config.yaml
n_experts: 192
experts_per_token: 8
d_shared_expert: 128
activation: "swiglu"
router_score: "softmax"
balance_loss: 0.00535
n_groups: 4
lr_router: 0.00133
norm: "rmsnorm"
optimizer: "soap_variant"
lr: 0.00494
beta1: 0.95
beta2: 0.95
batch_tokens: [65536, 131072]
seq_len: 1024
Below are experts of layer 7 (counted from 0) of a mixture-of-experts language model. Rows are named router (the router's row for the expert), gate (a neuron's input weights, with its number), up (a neuron's input weights, with its number), down (a neuron's output weights, with its number) and show model dimensions 64-127. Each number is 200 + 40 x the weight over its row's rms, rounded and kept within 0 to 999.
Before each expert's rows: "comes before" lists some tokens at least twice as common just after its tokens as in all text. This comes from a sample of Wikipedia text that the model never trained on. Tokens count by the router's weight.

# expert 50
comes before: "9", "0", "1", "2", "8", "7"
router,270,180,242,175,140,202,140,260,204,224,253,235,197,213,206,233,250,284,145,229,161,263,204,237,158,251,222,160,267,198,200,238,149,268,127,177,219,260,205,226,184,227,214,179,217,161,181,223,176,143,289,206,258,239,289,262,154,156,223,278,199,235,146,181
gate0,185,162,243,195,122,165,194,235,132,238,233,185,278,187,211,285,229,184,220,163,222,160,272,211,188,248,240,137,182,184,152,242,190,222,237,210,190,193,229,284,129,196,212,145,260,194,201,264,182,186,177,160,217,179,231,260,176,155,226,167,209,202,155,180
up0,220,103,190,254,228,233,141,188,139,230,184,211,243,224,177,164,256,249,243,212,195,210,187,187,213,182,160,237,203,171,259,217,207,128,122,247,277,122,208,198,245,233,209,188,196,150,177,210,156,204,194,215,152,201,203,219,180,257,204,174,211,197,191,159
down0,171,229,205,257,202,192,256,175,214,229,252,171,142,164,199,201,184,203,207,152,194,138,197,143,127,195,208,167,129,284,246,206,266,193,217,146,98,229,136,226,186,224,172,134,217,190,182,146,201,209,222,129,197,184,171,167,79,167,244,239,233,212,141,174
gate1,185,156,254,209,227,194,176,165,191,207,235,287,213,221,185,191,189,167,223,198,208,232,299,278,216,310,230,225,235,98,150,238,191,184,237,192,224,204,156,226,197,211,226,176,182,243,237,156,177,191,233,118,219,231,141,224,155,149,206,180,259,245,249,233
up1,187,194,229,154,182,191,171,329,184,232,240,198,201,213,263,275,275,177,188,253,182,177,133,128,126,123,205,194,241,206,183,238,200,237,152,261,227,199,251,273,184,200,167,178,247,183,164,200,191,213,193,286,182,227,250,239,243,228,181,175,271,145,210,146
down1,218,207,216,159,164,199,218,136,194,197,220,180,180,209,227,199,208,240,182,254,206,217,260,133,157,252,165,214,192,245,131,144,186,116,186,177,210,310,161,203,194,202,166,196,172,237,235,188,169,136,232,271,133,254,188,194,230,239,215,176,128,308,195,263
gate2,197,200,222,214,234,124,212,184,163,253,223,175,208,215,160,234,220,277,321,307,105,113,179,186,174,198,223,206,171,166,159,202,226,132,98,204,139,228,198,258,169,289,222,204,204,169,170,175,228,164,130,186,221,259,245,216,196,194,229,212,187,192,226,204
up2,170,222,153,175,143,276,216,133,204,146,154,252,176,192,197,188,223,193,246,166,95,107,153,179,194,196,140,176,166,275,228,215,203,123,141,189,202,173,137,176,257,190,138,184,129,147,206,151,230,173,149,263,214,246,215,177,271,238,206,221,129,178,192,202
down2,273,134,178,181,136,197,242,171,147,216,173,294,215,228,112,224,229,193,188,182,170,156,183,233,201,167,188,176,212,194,185,255,167,208,136,216,180,208,97,250,250,224,216,176,156,192,258,272,184,185,236,158,209,230,246,164,217,202,232,207,176,253,275,271
gate3,216,253,218,152,248,149,169,160,230,164,116,178,213,233,197,198,142,194,184,268,235,196,186,237,172,259,208,234,208,207,201,125,120,241,153,183,167,177,191,143,149,163,206,187,162,191,225,232,193,209,225,168,177,210,270,186,210,199,250,186,181,257,217,225
up3,233,140,180,167,185,234,190,198,180,231,266,307,181,224,189,193,249,210,188,155,251,185,168,138,147,189,220,222,187,224,201,237,236,148,164,221,145,204,190,197,227,214,222,200,165,213,164,162,276,133,229,173,290,198,214,235,271,161,85,210,216,45,224,145
down3,203,169,229,180,137,136,245,227,251,192,270,225,184,210,132,231,224,196,186,168,252,199,164,172,148,124,263,169,197,243,158,143,216,195,149,213,165,199,133,134,197,199,203,179,187,203,200,172,169,155,245,142,278,240,184,249,226,126,196,273,194,139,133,131
gate4,199,222,230,201,162,256,232,240,203,238,274,191,195,210,210,161,295,95,258,184,185,215,240,190,217,159,204,236,183,229,214,255,258,167,208,221,137,149,142,178,228,169,288,232,185,145,254,211,214,111,134,224,203,130,131,260,197,142,191,149,174,218,150,171
up4,218,169,166,178,183,128,183,222,165,156,199,204,269,181,239,237,223,289,184,252,264,202,182,199,220,236,215,159,232,154,160,79,201,161,232,153,185,156,289,219,137,282,165,158,258,179,184,223,170,190,176,215,232,198,206,191,199,221,227,189,211,252,178,204
down4,247,113,167,234,255,164,198,194,248,216,291,254,126,197,210,234,231,207,107,247,151,252,222,202,237,237,244,123,213,158,218,230,269,152,223,149,178,284,184,245,126,225,181,176,196,169,241,260,180,155,247,135,184,158,201,169,140,305,171,196,204,216,188,256
gate5,260,197,219,155,251,208,234,222,204,266,214,185,151,213,214,264,162,217,230,250,158,162,224,198,174,215,233,179,263,188,207,231,199,202,182,170,211,197,207,221,113,163,233,228,169,193,257,245,213,270,162,187,172,182,159,238,182,227,81,165,218,199,211,180
up5,208,211,214,218,139,127,220,226,184,141,192,192,207,200,230,195,213,155,140,171,221,210,219,253,254,156,175,190,138,170,184,130,167,171,172,232,143,239,200,184,233,215,212,123,161,223,236,237,189,115,297,166,240,211,272,210,214,174,311,225,249,175,188,194
down5,160,212,236,180,227,157,245,237,235,140,289,181,183,206,262,232,171,179,243,285,260,168,195,182,220,210,223,255,290,283,173,219,111,244,231,184,123,291,231,224,131,195,219,196,210,225,182,193,253,200,232,182,188,211,213,173,195,217,225,203,243,234,148,243
gate6,143,222,270,166,228,212,141,233,220,215,140,210,269,201,253,211,216,166,234,237,212,216,293,159,208,212,192,228,212,191,212,212,179,186,195,89,204,251,282,231,179,214,224,207,219,158,227,115,149,178,203,245,200,275,126,222,166,171,198,182,141,250,211,189
up6,155,220,179,264,199,224,229,175,207,205,214,176,177,181,168,173,207,257,265,238,263,217,233,197,187,227,182,214,157,202,227,214,179,191,277,162,199,278,165,200,236,164,178,272,176,240,189,154,256,252,167,248,109,223,148,159,160,181,221,242,230,205,224,163
down6,133,248,222,233,229,140,158,161,202,185,147,218,204,222,181,184,217,232,261,244,140,201,196,196,192,236,224,265,167,202,147,164,233,241,231,220,153,211,190,124,200,214,230,216,287,146,241,144,164,205,185,273,161,191,210,199,206,177,267,172,209,150,152,234
gate7,156,190,255,242,199,207,270,270,144,286,217,186,230,211,255,187,233,262,117,162,167,188,234,232,175,284,224,246,218,167,153,219,174,209,200,233,187,229,201,218,222,284,183,190,227,202,247,174,102,205,227,231,120,277,118,253,134,164,226,210,231,235,196,162
up7,193,207,226,168,140,181,216,200,135,270,187,162,263,235,255,290,252,256,282,207,189,207,237,227,257,292,234,218,202,163,162,182,243,197,199,141,260,202,220,243,182,231,213,193,248,232,175,195,200,157,210,168,192,258,170,244,205,260,228,253,239,263,215,160
down7,243,218,223,243,188,143,245,219,251,142,167,221,199,227,232,210,201,260,198,211,236,247,156,241,163,246,224,166,246,158,180,231,202,161,145,194,176,189,194,241,151,166,185,142,139,183,179,247,203,172,261,252,253,211,221,209,227,183,251,290,213,187,225,213
gate8,162,178,199,245,219,152,186,222,170,223,268,137,196,246,190,189,247,186,220,132,234,184,259,171,196,225,245,120,205,182,243,197,205,185,164,254,140,187,235,257,242,268,156,127,176,246,218,226,186,256,189,242,98,253,133,191,172,260,95,178,214,152,225,103
up8,261,247,202,242,236,237,110,229,245,156,193,198,198,318,236,232,246,254,173,137,268,260,220,142,240,180,211,229,188,190,192,242,159,186,165,226,208,248,126,167,234,179,203,176,218,162,167,259,194,152,185,249,250,153,214,210,145,131,142,266,137,157,169,173
down8,232,229,96,199,200,169,194,162,217,196,96,135,233,181,225,133,248,209,269,172,171,179,181,176,140,168,162,159,216,128,170,245,229,228,187,168,247,101,235,156,283,240,230,155,185,140,206,212,163,193,210,167,285,172,144,202,183,196,252,227,257,147,188,259
gate9,252,229,248,235,183,115,206,231,159,234,289,188,201,232,243,208,280,277,155,154,198,274,252,258,164,226,247,190,231,183,194,200,226,170,251,208,227,203,178,191,144,190,240,173,180,183,179,186,215,181,270,224,223,236,139,261,174,123,186,219,157,188,115,187
up9,174,189,225,225,242,184,248,210,199,255,167,166,256,202,253,304,205,187,192,199,321,179,244,188,232,236,229,166,144,167,134,241,187,228,184,146,188,183,255,239,155,245,183,163,268,245,223,214,175,214,215,104,246,214,176,201,155,189,206,235,245,225,128,202
down9,249,127,220,231,242,248,219,207,163,257,188,161,190,207,169,245,174,144,173,155,228,265,214,201,265,211,230,238,240,215,211,127,304,157,130,213,184,194,216,248,164,174,200,154,206,141,151,223,147,205,236,217,176,203,131,305,141,196,189,232,229,131,188,197
gate10,280,205,230,204,156,224,192,210,215,172,170,138,205,231,219,207,160,229,216,167,230,103,181,196,185,144,199,213,223,202,236,289,184,231,207,254,261,291,179,253,200,121,165,143,193,206,197,307,234,107,217,137,112,172,265,184,168,177,199,264,201,171,252,249
up10,193,176,221,187,159,173,149,132,221,195,126,236,163,183,243,178,169,164,182,218,252,283,170,148,226,191,186,252,253,177,209,185,234,187,262,216,310,247,194,199,214,201,250,218,219,153,170,197,245,162,218,212,195,216,156,182,209,168,246,226,256,180,234,209
down10,186,201,197,216,210,158,120,229,192,204,248,221,155,235,221,196,210,158,174,186,113,272,176,211,211,236,200,181,162,237,212,294,211,171,220,259,188,214,171,181,204,208,233,184,209,152,136,254,212,229,182,255,198,228,274,252,210,158,188,199,215,123,137,169

# expert 189
comes before: " the", " and", " was", " he", " but", " a"
router,214,209,237,203,126,166,185,224,178,235,236,244,213,249,253,234,234,225,138,241,191,194,236,265,148,220,308,183,179,144,142,235,157,286,129,167,258,250,245,229,227,252,251,165,197,179,224,232,154,182,250,187,196,227,222,238,120,193,208,242,201,172,180,149
gate0,192,244,258,166,247,147,175,194,174,232,229,199,194,200,241,247,236,268,213,209,223,248,251,189,259,284,198,180,261,211,201,257,198,203,208,198,175,196,198,180,167,290,227,188,199,290,248,263,257,206,264,173,247,228,214,259,180,140,164,250,189,205,137,219
up0,136,239,188,222,226,193,190,163,185,204,232,275,169,102,246,155,195,189,189,187,220,204,153,171,304,162,150,232,186,185,207,215,225,214,228,196,238,190,193,216,250,200,254,129,194,273,267,173,241,152,241,193,211,203,180,169,229,198,239,230,196,164,227,150
down0,255,154,182,204,252,200,121,240,211,193,213,227,265,265,203,172,192,187,130,235,220,209,201,159,270,276,259,166,260,283,239,273,230,197,183,248,126,215,150,238,230,268,231,150,154,231,183,187,163,158,227,173,183,197,166,161,226,153,151,191,230,219,218,196
gate1,247,195,223,211,222,167,166,214,212,121,180,209,228,179,154,185,212,188,215,245,148,227,124,218,180,174,191,209,192,176,274,245,218,174,200,270,187,180,214,179,203,177,184,155,217,247,247,215,174,202,165,216,189,162,233,203,192,275,145,253,187,160,259,165
up1,203,131,228,200,114,284,228,191,209,252,218,191,203,170,315,177,160,163,280,207,134,131,195,205,171,228,220,225,198,176,215,173,168,205,171,141,229,218,202,168,229,225,175,162,197,142,189,180,242,146,143,232,229,225,219,215,154,164,176,163,179,211,226,185
down1,166,216,213,223,184,183,182,176,204,273,189,255,225,294,239,163,261,280,229,122,197,244,238,211,234,172,207,224,209,158,240,253,176,195,268,216,262,189,225,149,168,210,237,203,230,184,43,162,195,190,210,211,116,257,275,187,239,162,145,197,169,245,205,212
gate2,260,233,204,226,192,188,189,157,283,191,148,200,158,241,229,171,264,177,118,297,148,185,221,239,257,192,153,137,158,203,184,204,236,167,181,207,250,164,181,168,168,171,70,207,156,180,193,182,213,268,294,221,301,158,167,201,213,165,185,222,176,187,202,220
up2,181,181,208,166,230,246,202,172,215,198,181,268,197,199,265,191,204,218,207,138,171,236,166,183,248,202,146,191,159,210,202,232,222,157,229,181,290,254,168,190,192,227,143,226,231,157,184,242,220,236,303,219,202,181,173,185,130,187,244,219,207,181,229,246
down2,205,113,248,220,215,218,257,188,181,254,148,256,195,305,141,228,199,214,201,171,217,214,251,202,169,153,224,201,210,249,218,213,262,219,178,207,172,198,221,152,149,264,221,228,131,208,165,179,224,133,198,218,183,231,194,246,236,250,260,153,285,233,205,224
gate3,206,185,193,231,178,256,168,272,188,231,204,207,167,212,259,222,261,217,165,253,114,235,207,156,172,296,211,191,228,155,211,172,195,224,125,215,245,153,196,221,169,261,197,230,313,192,191,160,143,208,179,208,172,119,221,207,209,186,179,165,155,248,194,173
up3,187,193,174,175,180,286,204,165,205,119,264,166,202,172,145,161,189,176,221,237,168,256,144,209,187,194,187,244,197,224,177,191,183,182,227,226,260,168,228,137,241,188,258,167,55,178,202,182,135,156,197,145,203,150,153,164,195,216,236,199,232,209,216,199
down3,156,197,93,166,239,277,212,183,122,168,176,231,259,195,218,140,232,198,175,228,190,178,213,199,196,150,168,215,183,201,294,220,193,171,200,192,235,215,81,267,163,156,175,261,284,172,244,164,200,198,171,201,166,199,167,194,169,226,167,175,194,286,230,157
gate4,248,158,212,176,213,208,112,261,180,192,216,207,170,244,210,243,233,213,170,238,179,201,206,238,215,181,179,201,268,143,211,178,235,217,246,150,178,230,244,171,155,221,202,210,177,170,192,314,139,119,185,197,212,187,183,222,222,179,131,237,232,177,144,246
up4,190,215,159,242,144,249,199,171,235,172,157,199,205,132,130,261,238,162,239,220,214,138,121,192,224,155,193,271,167,160,273,202,214,235,242,197,215,255,146,166,241,229,253,126,127,190,164,266,149,236,183,175,260,197,164,180,137,180,238,285,215,149,214,194
down4,142,226,151,199,238,195,142,149,222,166,150,184,185,144,159,274,208,167,217,218,160,246,229,98,210,162,194,164,190,207,237,199,192,169,234,226,178,180,184,138,188,223,169,156,214,225,187,205,245,235,173,184,233,243,273,250,181,109,205,182,229,174,227,199
gate5,102,137,173,181,186,190,243,196,238,147,175,236,223,204,141,226,178,140,180,183,242,176,187,249,124,148,166,246,181,319,185,177,160,154,222,203,187,177,182,175,239,241,169,166,251,153,172,294,182,214,262,259,257,189,194,194,192,210,197,261,175,175,193,250
up5,195,248,204,170,164,208,284,214,176,270,120,207,142,269,198,146,202,214,130,199,189,223,204,150,225,209,251,224,203,198,184,178,205,175,251,175,272,193,111,195,191,260,251,238,215,192,220,263,202,238,148,204,167,152,255,186,122,180,264,166,211,237,197,216
down5,205,212,177,176,172,131,235,208,173,157,167,168,154,203,155,194,112,172,165,134,198,162,203,268,173,210,193,272,217,156,227,187,210,170,173,204,162,241,124,212,183,180,130,202,162,233,147,160,191,211,265,237,216,251,231,187,176,201,211,208,173,217,164,272
gate6,226,198,182,145,198,169,173,219,176,197,81,272,263,180,150,195,213,240,207,255,263,185,209,186,94,167,218,155,190,157,250,234,201,207,172,206,129,240,181,231,164,146,222,187,188,252,179,209,306,183,212,213,259,188,146,205,247,201,225,233,159,194,185,232
up6,164,164,216,138,234,266,207,178,205,179,206,192,167,164,274,251,111,161,277,211,173,197,213,144,179,159,202,215,220,244,257,211,138,204,137,228,249,171,182,152,145,181,246,281,244,188,173,267,142,162,276,177,224,128,235,213,220,225,212,184,247,234,136,170
down6,159,167,204,173,226,272,189,203,243,183,156,133,165,220,220,199,143,188,235,183,180,192,203,243,197,176,154,185,252,116,230,193,231,214,178,215,177,164,248,235,282,262,284,177,214,289,147,204,202,147,157,270,203,188,165,193,203,179,159,125,161,124,208,274
gate7,194,240,209,163,170,205,168,198,199,242,222,164,173,179,157,185,197,182,196,264,227,238,233,225,248,213,275,136,195,242,223,220,178,239,193,235,168,213,191,301,143,127,283,291,179,179,282,186,251,201,201,175,107,229,190,214,206,211,191,165,234,215,133,170
up7,170,245,191,246,177,181,173,186,241,169,161,167,205,229,200,191,198,208,176,229,163,178,207,139,183,175,188,217,208,201,147,230,211,252,207,176,174,224,103,175,211,200,160,196,246,193,214,200,202,266,278,164,148,155,187,190,219,177,267,116,143,200,196,198
down7,190,270,178,157,245,256,201,212,252,222,249,191,144,214,259,201,246,272,174,242,147,156,217,136,248,177,290,169,169,269,255,250,120,222,132,253,174,170,204,198,218,244,205,282,155,204,203,213,158,190,149,215,173,248,222,195,176,192,183,241,213,264,224,245
gate8,156,170,209,252,219,111,172,195,219,144,183,232,154,239,195,262,142,164,241,178,173,201,192,148,289,179,165,173,247,211,234,180,241,154,179,203,238,147,210,129,208,211,294,193,217,104,222,230,148,257,165,235,223,237,204,191,134,180,243,198,234,228,202,180
up8,208,223,179,174,242,193,149,230,229,192,181,285,184,213,162,210,227,256,299,214,204,162,177,221,109,190,217,188,173,111,191,266,149,234,213,251,149,227,240,189,188,143,185,169,118,242,235,153,221,235,198,160,232,189,216,200,208,245,146,205,189,131,208,249
down8,186,214,237,216,186,169,198,176,197,177,311,178,158,193,175,225,171,150,118,195,169,156,170,148,296,158,172,152,205,227,305,164,241,159,168,249,113,149,218,192,236,222,261,152,314,256,145,224,261,179,241,180,186,159,228,145,138,178,277,234,169,206,184,202
gate9,244,228,192,191,209,245,109,227,231,270,135,151,267,158,151,198,244,196,160,182,188,195,214,186,172,213,162,228,192,152,158,189,175,193,191,183,153,202,220,151,121,191,239,189,224,169,242,234,217,121,223,164,267,189,206,227,148,207,124,180,306,191,150,167
up9,208,248,187,162,234,177,185,232,209,187,224,193,245,290,170,217,282,256,311,123,258,225,212,187,155,207,235,237,205,173,206,186,276,171,114,195,152,185,169,302,231,163,57,124,215,134,192,217,149,268,208,180,230,208,189,196,199,165,152,232,201,205,183,189
down9,243,270,215,166,240,242,227,248,269,179,183,151,177,256,223,238,231,252,321,229,181,173,188,158,232,215,163,124,254,238,209,228,252,168,155,190,226,241,183,180,285,187,225,132,250,288,207,199,230,244,257,233,268,256,211,192,199,124,254,195,190,204,185,182
gate10,223,234,208,217,199,175,143,242,215,223,186,195,205,205,201,295,251,199,130,226,153,199,212,165,184,233,179,125,236,167,221,239,194,245,262,225,169,203,159,131,179,228,212,201,235,211,242,227,208,204,248,118,158,277,288,217,199,172,185,200,266,248,182,222
up10,116,256,122,251,229,197,229,176,250,215,177,194,148,168,173,204,218,216,175,184,206,152,162,220,234,148,117,217,132,224,250,155,245,246,256,256,224,218,151,185,234,211,194,202,177,247,187,197,255,215,167,210,125,184,223,122,215,259,202,132,184,154,246,201
down10,224,167,201,174,147,293,173,226,226,198,277,209,176,225,149,260,212,167,253,182,210,198,233,175,246,171,236,206,195,223,176,184,216,158,167,191,198,179,181,204,117,201,214,152,248,121,219,186,260,177,161,200,199,172,193,212,192,143,228,166,205,234,242,240

# expert 143
comes before: "1", "9", "2", "0", "8", "7"
router,232,146,298,130,100,213,217,220,195,198,198,212,250,251,239,275,233,200,144,239,118,214,214,210,130,242,261,161,241,209,222,252,181,214,138,115,281,184,234,208,155,206,269,229,218,134,254,219,178,135,206,156,254,237,240,260,178,170,169,265,196,213,162,156
gate0,247,153,243,218,175,186,165,194,144,231,207,179,244,159,182,255,243,231,208,203,169,232,251,226,152,240,260,192,260,134,147,189,162,265,204,206,209,121,155,236,173,230,194,211,283,150,262,222,137,172,195,226,237,227,225,251,167,149,240,151,219,217,131,160
up0,229,170,240,213,193,139,202,188,174,228,244,300,147,181,180,198,199,169,214,225,185,259,235,182,207,242,255,224,191,192,160,195,178,197,169,174,146,246,217,207,240,201,186,194,172,232,236,232,273,231,128,208,179,221,246,242,147,141,169,294,242,239,214,125
down0,207,117,181,208,186,248,156,155,256,154,222,173,222,195,160,271,221,185,175,206,238,259,187,219,217,194,133,191,242,148,172,217,175,215,205,238,221,190,225,205,192,129,190,187,217,204,133,216,239,172,215,208,208,178,205,240,244,184,233,222,189,244,175,252
gate1,207,168,222,258,199,179,131,215,186,202,262,212,216,174,237,176,233,163,261,177,192,204,232,206,278,233,237,211,186,160,146,250,206,239,228,147,186,245,176,160,162,216,207,163,221,136,192,199,213,187,245,209,138,183,204,259,213,206,231,259,252,221,159,236
up1,165,256,234,203,179,257,259,179,192,263,201,192,188,233,178,312,197,198,178,239,243,256,218,188,264,184,187,245,218,188,156,198,155,212,257,177,254,155,209,189,136,290,210,236,264,238,229,279,220,214,183,66,225,204,110,223,164,144,141,133,197,250,138,162
down1,145,262,244,278,245,201,221,219,207,171,206,207,111,196,222,195,240,221,209,203,124,185,168,149,200,213,276,150,171,171,193,197,200,146,253,184,186,210,206,188,184,195,257,215,203,201,202,208,211,221,121,273,215,238,177,286,186,188,247,198,282,221,120,138
gate2,270,178,279,250,209,157,137,254,151,224,244,193,249,174,232,227,202,241,252,204,172,267,249,200,183,221,257,166,225,166,167,137,208,194,164,169,231,158,236,203,199,224,193,167,227,194,160,236,164,244,212,202,265,224,217,253,193,193,210,198,268,226,173,213
up2,141,240,154,215,197,265,140,231,249,188,134,241,249,222,240,223,174,189,198,238,219,229,214,208,219,98,177,194,198,175,226,161,200,218,214,144,137,168,218,204,141,182,239,187,229,210,175,141,121,168,228,187,202,155,241,153,212,185,136,183,221,110,256,188
down2,183,172,192,222,177,134,154,292,223,109,227,208,147,168,227,225,196,248,154,148,156,244,155,157,199,250,193,127,194,157,173,164,141,200,192,238,157,181,196,141,126,168,231,54,181,223,176,166,153,225,221,152,193,176,203,150,167,205,211,208,196,236,268,237
gate3,242,179,205,193,196,231,215,208,206,258,206,170,164,265,228,239,194,265,220,192,135,235,242,215,235,187,193,196,156,195,200,168,228,217,209,131,148,198,228,205,297,203,176,146,189,98,251,186,229,186,170,229,157,278,239,215,206,195,172,241,137,230,156,111
up3,175,302,138,246,213,239,219,168,232,153,123,222,125,203,185,150,217,176,152,283,132,196,170,160,190,177,168,208,223,234,225,231,226,211,255,198,209,179,102,182,203,139,189,243,183,227,146,132,321,187,164,125,236,152,154,176,205,183,197,141,163,239,204,247
down3,244,176,203,266,192,133,127,251,208,266,279,169,181,174,151,175,155,186,226,223,190,246,229,268,170,215,194,220,193,224,213,295,225,150,254,200,189,213,218,170,156,175,188,202,257,152,220,185,225,195,135,249,129,235,202,194,188,206,155,173,148,221,226,179
gate4,272,208,251,174,157,179,201,187,186,213,159,199,141,224,249,213,147,223,182,310,186,271,202,216,219,133,212,257,215,141,180,180,231,199,165,164,234,243,271,197,152,200,211,288,156,269,234,228,247,288,155,136,210,219,234,199,141,190,169,228,275,223,196,182
up4,294,164,195,232,246,166,199,276,208,277,216,108,190,259,274,235,116,217,151,247,203,160,294,217,207,275,203,195,176,204,179,160,170,208,215,190,113,178,283,186,233,251,188,129,218,223,204,265,178,175,237,202,236,248,149,218,216,117,203,163,209,221,249,144
down4,176,164,125,306,226,229,257,217,244,183,172,203,164,167,211,241,231,167,238,234,211,147,200,247,168,182,168,164,208,231,243,229,200,257,193,214,243,179,208,235,151,218,137,209,139,202,226,236,138,288,225,160,278,242,212,154,178,161,185,193,205,149,256,215
gate5,234,206,240,196,191,181,152,315,226,168,254,185,217,310,216,141,184,190,238,225,215,170,243,244,165,253,185,128,205,261,189,195,216,237,110,205,35,221,149,198,122,240,182,162,119,243,197,186,240,171,258,224,205,176,217,218,197,180,212,174,234,233,207,260
up5,219,253,200,148,162,199,241,182,231,178,178,257,278,242,139,224,240,228,235,121,154,217,213,242,153,220,177,202,221,222,166,201,239,178,217,186,256,124,178,148,260,184,200,183,207,202,199,138,261,178,220,253,217,223,225,215,228,178,232,255,205,189,196,220
down5,232,202,186,180,189,247,230,228,196,146,207,165,182,187,222,165,158,200,140,154,182,143,250,247,207,215,202,245,133,155,227,165,253,201,189,243,158,233,263,202,159,219,228,182,177,171,236,130,178,214,136,179,160,219,146,268,175,204,167,160,305,180,198,268
gate6,247,203,251,200,164,171,101,209,187,214,266,200,221,247,194,230,203,239,218,239,171,260,237,229,198,144,239,174,176,176,182,181,161,287,195,178,191,244,231,295,144,174,174,214,255,157,221,249,217,206,192,164,138,231,215,232,124,154,170,240,186,238,146,220
up6,154,206,165,216,201,195,157,191,220,192,230,263,187,151,248,255,273,209,165,182,168,205,202,206,234,216,168,230,222,172,234,236,210,224,193,199,294,206,174,200,141,208,141,174,124,150,177,149,222,240,159,281,208,188,177,198,189,189,181,190,187,185,158,125
down6,218,266,210,181,187,196,130,261,237,186,181,185,189,158,224,248,159,211,219,157,177,172,159,254,180,186,171,170,236,223,377,213,205,144,177,254,200,213,219,147,198,216,170,139,224,206,165,179,228,220,237,232,173,108,283,163,184,242,146,193,244,305,216,198
gate7,219,232,246,152,186,176,180,253,167,220,262,212,200,218,236,220,195,229,193,243,207,225,213,258,195,303,242,185,195,165,165,206,219,259,184,154,197,270,248,253,180,249,234,129,243,207,230,240,189,221,199,192,244,223,197,267,160,154,191,233,214,250,140,165
up7,239,234,145,276,238,166,225,160,214,153,164,245,167,188,247,164,161,271,176,261,239,176,154,196,170,154,191,184,242,241,126,221,204,190,252,183,209,259,192,317,230,225,161,188,186,184,163,168,141,211,140,118,197,213,159,174,184,200,153,157,222,264,190,229
down7,328,239,252,190,196,181,199,213,139,176,210,176,213,224,197,244,228,233,228,231,136,192,233,217,210,164,225,126,181,199,248,187,204,186,226,100,253,183,230,170,219,242,174,248,172,195,165,130,114,185,157,229,202,204,195,282,198,250,217,276,197,200,281,215
gate8,239,233,228,203,110,146,211,249,164,218,225,254,215,156,222,160,226,171,207,296,223,241,222,260,209,230,251,188,193,200,191,209,102,205,164,226,194,151,209,174,196,216,214,138,196,198,203,252,166,252,172,212,195,192,208,232,197,194,200,235,193,199,189,215
up8,153,285,232,222,189,265,240,234,154,207,213,160,156,244,193,261,190,168,251,164,157,179,155,230,172,208,222,198,204,208,204,207,162,207,253,134,180,257,255,239,174,243,250,156,198,144,223,204,136,206,252,191,223,228,190,245,135,133,220,136,173,257,161,230
down8,187,206,266,238,258,176,147,228,174,214,243,212,163,230,240,207,192,144,178,268,129,196,114,201,207,234,256,198,173,253,191,183,180,160,143,222,194,200,278,159,159,191,228,247,229,224,234,178,182,223,193,185,227,274,168,171,215,217,208,154,191,177,179,174
gate9,166,97,167,109,187,197,225,149,222,248,211,220,213,206,196,230,203,202,206,175,153,243,171,146,126,144,235,170,233,195,214,298,226,208,234,189,277,211,175,276,215,156,134,181,197,180,202,221,184,190,163,287,189,197,189,168,266,193,123,208,269,204,252,217
up9,256,303,194,253,200,167,190,226,205,217,262,252,240,202,257,80,205,255,242,185,152,219,234,207,217,250,173,237,151,217,189,228,251,163,152,220,167,331,165,157,216,208,159,229,178,144,167,137,175,233,221,229,144,190,196,229,245,161,187,172,170,196,198,176
down9,203,159,158,244,198,207,260,240,195,173,238,174,256,186,200,158,236,248,197,238,204,145,138,168,141,233,197,181,196,169,233,197,160,179,240,211,130,255,242,249,260,220,264,177,213,272,179,221,197,209,210,154,215,242,154,115,256,192,196,165,233,234,257,222
gate10,206,184,218,129,195,181,198,262,202,189,244,164,235,188,176,196,231,121,224,127,160,272,234,188,224,263,189,230,138,178,186,188,227,199,199,161,189,240,253,159,213,164,220,117,201,170,324,206,187,102,143,170,122,195,202,226,224,191,214,225,288,182,247,240
up10,247,165,222,110,243,118,215,206,190,219,198,220,168,234,222,165,222,255,117,282,252,143,237,281,139,233,234,200,223,258,145,146,175,198,180,247,215,186,223,211,243,214,211,222,235,194,150,231,219,223,246,218,231,258,183,229,241,162,163,165,140,191,223,267
down10,139,171,199,213,173,182,148,261,159,191,207,215,244,155,269,129,178,160,237,189,183,182,228,232,179,169,140,222,219,155,185,227,160,139,186,187,160,169,172,211,165,226,147,208,244,185,154,294,168,277,217,197,220,119,283,115,187,208,255,220,166,234,237,244